From a checkpoint of a small mixture-of-experts model trained on Wikipedia: 16 experts in each of 4 layers.
Below are experts of layer 3 (counted from 0) of a mixture-of-experts language model. Rows are named router (the router's row for the expert), up (a neuron's input weights, with its number) and show model dimensions 64-127. Each number is 128 + 24 x the weight over its row's rms, rounded and kept within 0 to 255. Numbers have three digits each.
Before each expert's rows: "mostly gets" lists some tokens that are sent to it at least half of the time; "gets" lists some tokens that make up at least twice as much of what it gets as of all text. This comes from a sample of Wikipedia text that the model never trained on. Tokens count by the router's weight.

# expert 4
mostly gets: "==", "\n", "===", " (", " ==", " ==="
gets: "\n", " (", "==", "===", " ==", " ="
router:131160122144088115142110100088124109120126153104149115126154090108133098149134119146132145103164154146115138121143079152154178117112098169113133122142098126103115116169171109144116120157112107
up0:127121139139171137160111135113145124134160128142123124141154145102129129115142136122141077117156111115071137126120073139136147129095103109146124094129109147111102156179099134156147143137136144
up1:150140168122125144115102123139123174151127158138119096098143162141121104187165142117177180149169146104118077123111121118102152109105131092122155138117133110116099122123100142131106153140074132
up2:131150134117141118135091079119111133129140141106170131128125083138078134128156150108137124125110143114171096091139130199118180123106144095146136151137144131144095071115124139113092107092133107
up3:143130154121130128105130128133131104120165089073109128128131163130144108176120157133126111142163128153177106122096190161119151099120139111146151107134100168129151105113125126108168106126113103
up4:139130108137147075132161102071137067167100155111141124136124133131139141106104130124120145186138128123125104155140110136110145163096089116119093105118112122091140142174098140135109154154135105
up5:121156164121118096150175126125135109130116155106111159132119094107123106120140132130174154132153101169159158148102112071148119157109074138143118111133119150112108120109115112138132126081153108
up6:117123101089125138130120105121139119132134122066208124131146142134114106138148168112134140146142130144124123126114120105158112068129093135126155116162143100148138152127162126129178116111143131
up7:156150125110097164125141117104135126138106107107132142128111098112101118154113147180119100126131132072135124181138078124152090165105114124097166126125118141084121111112134125122129097114096159

# expert 2
mostly gets: "-", "–", "|", " C", " St", " E"
gets: "-", "|", "–", " ", " C", " A"
router:168121155121097126131140127095082128154107143086136130092175116165157120187177154094136130154107156179125084125122144125137135128109072156114134149131095115094133140127090137138124114121135097
up0:102155165099112130107115144106111155155140093133123162110146155099119122103115145123133145103147118147091102142151073164124098143126122134170158106147079108151140184126117114133139113141134113
up1:123120180149156149103088150131102125116164160144126104128130133102133129137153135177140124124125117101139115153107153142071135188153115118134152105109106125132144135113127137177122122143156141
up2:116141112120115121107120142134155086094083088123156140097114121129155122143141141177141116127152123133150103162172130108152093100127107114116140159123162112118089088130109135100116105125112131
up3:147119127098115075094098115135129127170120142127160102134157146154107093115122084132157137126116160130130130140136128122135123082113090173125135100125117100125160131133115130159157099093143121
up4:127167128156148123106156153114090152133191115074131081134138150133103108148148124093156182120107134102134079098092112121118095162128145108114116172129160141133118130169128116123136137157094101
up5:116088143094115157078130175118086132179161080134124131126141161126105131129118113127125135090097115136122175105127132086131110128155109142164123159119102114108133133118142153097115115115114156
up6:089112129128097112148120113116131095093090182151133121146152115181138131140127102147150155149132159165070103123138115153133135146124142130137120109128178066130126139164130129107125138132096099
up7:123105123101141138115151128128129126140142101124134150107137076099140095152083107146157130150092154154118108141112074154117156127118108148116125126087125149162132121106116119072148114135132099

# expert 13
mostly gets: " November", " 20", " January", " April", " October", " 11"
gets: " 1", " 2", " 0", " 3", " 4", " 6"
router:137153147100122133136144097094099146124130145096102111123164088141148119098133148164150111119140101144133119116091081147125158129154138130095108150135122089113108104144093095156104126130129126
up0:138144148155116124112107153129147143105161107080083142145169090125122132136122137100184123117103104149168141076137129111125131157120133158157097107133100120131113141166075141132120086155132170
up1:099112188075146085133163115139094120120183141125188106151157126131126153134165135154168126156092086123132157156120101127133111120126113124136174124122128143128121151143108128130165124153165149
up2:083107117086095150144170115105127112123121093157147145115131105135167135132144154155177161103122124172117160148173171174166137144162163082165116118150111159095132082097122164148101136147152133
up3:122129098117104119122131113163140140196127123144162120135114122152134134118176101165143135118152099107141119139120151135114119157146126109134123108169141135127120109157143104147153098096147121
up4:106154159117125142079126110145138144093102149155130128090121134116134119091119133121171152137130107191155142135151149124118119143142114131156131172166115119123109162106148054118143106135121128
up5:115129107131127134108150140158118124150127155142143125114105115141112166130124113101127108182104132180143133118121101110098150134156121144119120140144113156083123099206151132116125131150122170
up6:138145104112131155139139110106117139090111123096151108106131078135184084165130114102151100115154189105160091151164100087157110126186182127121085085106093118143121133092135151149105120100152163
up7:115147153139167108131114129087154140124130104085114144110154109100153119165144172127143113115119139109146125113155070113103090108105148139136082137121137107163083153155152124160138121100141113

# expert 7
mostly gets: " his", " The", " the", "The", " its", " their"
gets: " the", " a", " The", " his", "'s", " an"
router:112150150125134131136164140091105106120100113143120134115125114121126076132158120169092113168129123146174130128122118141131142168077125117117138143169091102130150129178117102122122101135119110
up0:131116124096144142139119118201112146134124127148075119140120103066084129084156135169097145116101109119132121124143148142136158166111143129087092144159141096142154112152096177157116170150090115
up1:062139103111123095113128124143137105116154103094102122144172114146129115103160118172132135123091141102141087097136123155131085129130114118096133127123152091125092119161140149132090141161125144
up2:125155154120149127142169161102128122110111119125143149122122121156099118118180083097116152159111132126094105109167100132089112087175143146120159125184150091147179141144212108108151149129153082
up3:145124138136120128164155134152111119116117123102097158137136131125133114138157122133137139132110162178102095140129107124085163126149123165126143121146157088174127126111139081163135102154140154
up4:118125119115214165154144164121102132145159114094126096140158100180115142091161109131083124139114098134104103160169140087101160124091141166151158160080121170124140132147096120111142131122073152
up5:156135141147116101132107127140133129136132134144145124134140178150121144156147145095129103164117132124167123114139110164117116157160121067089141136134100149139152156099123111160111164188123115
up6:119130184103140131123146142112101162149104116081125138154094100133165103164126146138130160136138143167096112149112123160139116116109126120134118136109145126159074097172127118110152114147134106
up7:125106161127102174108170078152142142128152167149134132113097094124164117127113105138106125122154089142163130165111108123100139094133145125171131113141079117137136133096121114138080130173126161

# expert 15
mostly gets: " was", " were", " are", " been", " is", " became"
gets: " was", " is", " were", " are", " be", " has"
router:129163127117101112178106150094119121134144120135103187175154142138116119110126122114117114147136164142105093106084117112149167126117131128105099157155090114105137129135159085135137120157108111
up0:140134104122117156159102143194144146157065124108113124156149135101127118152107104174159148168159137134131144140107088114152117138094110107162141107090139151159184153123095163102122109157117086
up1:081131138085166126148157131107118087121089130140109112150101083103134105149114102161144101130162124095113113127095125098141082146139090135160117112119100119145153080098115115103139153136118122
up2:113102108155141120146162125146112133147108093145080134132147112114120127179160165111098090098165097132114098113108142110148143148142144151115148121110080087164114121125135119079126114098090118
up3:099161141111139142093118131108121098181106123141122115113151093149154135123106176126125165178140179158071126130115134116138167081139129161117168113152144144114069118122103127183107143097114147
up4:187120140098129158155095105116107124151111105134112136100141150088105163123117182091104172176082146134113171090123098133135166146133122056161126160160091114185097155130108091106157196167156111
up5:088130203106090104105157151117131116094138109095148142109112121104133129137154166171130145111113157096066122091122111099172126108112132115137164119156101077165131115143128144115156123139089130
up6:128117168134080145140176167158167124099149115110127148130155123114117131174171123076154114141107132138122133120110131100122170090095147128118107129067138170126152092132121115095172127122124104
up7:136167102132176138113140110126128149159122144125097090139128131119133148125100182140119161112168174122137128111122088135123116099119096168150142102135081096135128141116118118164134132175121163

# expert 3
mostly gets: ").", " during", "\".", ".\"", ".", " into"
gets: ".", " in", " by", " with", " as", " on"
router:158163166127117108128123088093070102123138144082153097129129106140108098146184116163144146145117141206121110131151125119121136145145148123107127147164118111087160092154134107141107118177140110
up0:121120124171141166125117133090095107129089062120082110115126123145118106107155122074129172133124143112132104133143158149126149099108138127123142124137161191151134131161074140128118154170144162
up1:116137106112134148116135073136143137130112156123113092099108146120139114144121109091123167128098129142099133128124158127132146096140151121137123148108133088119121144124141158133121143158113091
up2:118120173074138112151119129160118110149123114128116117133129060123128093121156151139089158095122113118120145145149171154115139165160076118147082126134104147129149148134078153100115141159148114
up3:120143129179150115122158109124117096113150099101121170142110156129118106139142089128160155128137141127138157168136101115123137108132139175127152135108113156114102138083112135108092127149083091
up4:136143151170168146151176137127130144111152150081099111161101105137134170119143106138115173110115125097105116097149125138102120136100115126102119102114113146092128125118138154143149149139107140
up5:144178188098158081105102129135153106168110129114151157104127131120087145103132185155149112155145127124087135143165122110133184127113157145155103163137143146103142116119109123143101124152129138
up6:131139121106128110123198107095145105138146121125097152163123153171121109117089150092130110108126156139132122162105149092106129148110112127124102086122099107127118124171097111162129105141115087
up7:114150075161122190149098158105127162141128116102149099119163125121114153103140105133126098125106157142106097113134163140111103118142122136122136126118131138130110146137123110134100156115144122

# expert 1
mostly gets: " of", " from", " member", " Minister", " between", " president"
gets: " of", " from", "\"", ":", "ing", " to"
router:159165151135118098140123135123074117121139153098126159115126113116141079120197078160112146152132135171153106121141109167097119140124159146123115151166095154134161108124107085088133123164139147
up0:166129147079103118133117164100088083152144099121119107115135124144162106109132153130114146131154128147123084161133155132095143163126113102121150100187131111140100124134156130153105092106087103
up1:118157106136150114130128111131158146068122095091098130112090072129133106111136101125121187114129118109146122130127122155117090118107102134107140134147159094138104131116161106098136134123110087
up2:111130144174098115125085129148159141103065114156110063105107108111141108136145109146123111125131164123093154123142119180116146109186172109084131092122087129110088145130156099160114125125100077
up3:130118153092132097132141158114139129102083109116138144129093145133080116141167122147139154122085091100136104154131130131086111130119155111100126120122118126120108143098106064154118161143159149
up4:110147158104102134146109135153111111112075118137135152138115138152121172107111115170123151190181137123110109167150169141152142146142139089159109156127124161098142162126107096135114155160118121
up5:147124129141189154112109129106127144141126149134099117124144153132101153131158116140157166131160136110104159106107095125136123121118153136134137129113103129125091142148129169157127126070087115
up6:156157119119154128171149110134123129093116104125089125103131126115131164123079154128138130128098128116159116131144101112117145090120185097121133120156119141123101119139079156158137147113114133
up7:115133127141144113121123120153124122103105181083128123112106126112148140157179133136153179146160163136178140102157109152137151124047122129153191108166097144106119133093109124076081148170142116

# expert 10
mostly gets: " and", "),", " or", "\",", ",", "',"
gets: ",", " and", " to", "),", " or", ";"
router:159123130107088137112162133112069131141132107086121111149136128118186070146135149137153164148109164175136145123178136129106122124100102144108159132168110109089149086146113110156110111136089127
up0:074136121122143140129114119087143120120121077178110139132145117155112089117090150113161116105149107113146129133138086167127149128105147128113144123173067115169127134114149103118141112122134135
up1:105124106097146139139115106188109111134134175113133074184090121145120152147112139133118153166139168175146167112153073147110108092098149150118096137095154123150130100141166145181118145131103112
up2:117115161128153158133129144138149161167097167146117092136118112163146119123120128157173111116094139146119150129130082164117099146154121123121126118164104157165155130146109095166133147116071129
up3:120122097145062127140139100133124101192133115139080149155140122129137162151143133143131150109118113090110114120107125154127119152087138114111137118130090132095185145101111074137110151053123130
up4:115114148144142112151111118132137101087156107138112154110099162126178142108135129133153111137123159107123093161158138139075164129111151104154145167126117095095166109087167114167110121131116121
up5:135115134158160126125135128124115165134135167133101103124152139103147164137129105135111122074144110118101123135157097091106116120136112132120121127170125136081124175143120099127108139160171179
up6:125120127114102119121136114164119169175168156135133169131164159162156130131160107114159163128150156155101145146077129117153161137106055188087152140159116132084136150097125117169131122149127124
up7:137153131138172137156144097134134133113179174120139085123142073117133128093089157104158148110098107082151131148149097113158162128157106152123148115125100116105162114147092145103128119141089140

# expert 5
mostly gets: " |", " —;", "%;", " /", "\":", " •"
gets: " |", ";", ":", ")", " /", "/"
router:144120116095086155146112127139109131127116168126145119109158114142136081171177132160166103134145116145163127130155128129140138156126105137093150124138070104118134136113165098156134101148130112
up0:090166110104134128149140169162143131132094156109123148104133166101146067087185153145107104183135155123140153148113104093137123125130077150100145121101107120140097126102106135133112152112118148
up1:142142130132111155110150138096140136152125102148120151135139160096104141121133165157156177142191087131133120146110148146114128124106105160132147130121109101124127096096139113123119109116171091
up2:150082131119133129141128195178111113124127157140172168138115109161090138170073151080109133106175161147120129129116163159106095108124130150129063143159117117130126075130116157141143111154129113
up3:099103113132154155107111130157146136136140082108147138132140115098182113143144138110153094162126180096134141142112112130154136092148154128113161176106088113089158102172084120101149109130133114
up4:124128127096121098116140116133091083129143113145152118151142112118154115151103117126188151156135144095135121133146135103157114138137111096123130118107145103110122101139161131137167153123140099
up5:098140156073066138180112138092126121086123119083135101120121063107152164174165147120104096104144133082121088161147139126106093128141062153126145129151132101129143113104086096126145128127128112
up6:076152162118092131105112075146167102109125153112145114125126115123120081126096160099164175151098130119121129130147148149149126143140163131136137133142115115150131143146138107148098126114156121
up7:133119152072136120151117140193080136128118139153107150107115128103132137169155149125109109115092150116142099107098107123128122171101119087132145111165119105123090135156132145158162160121126089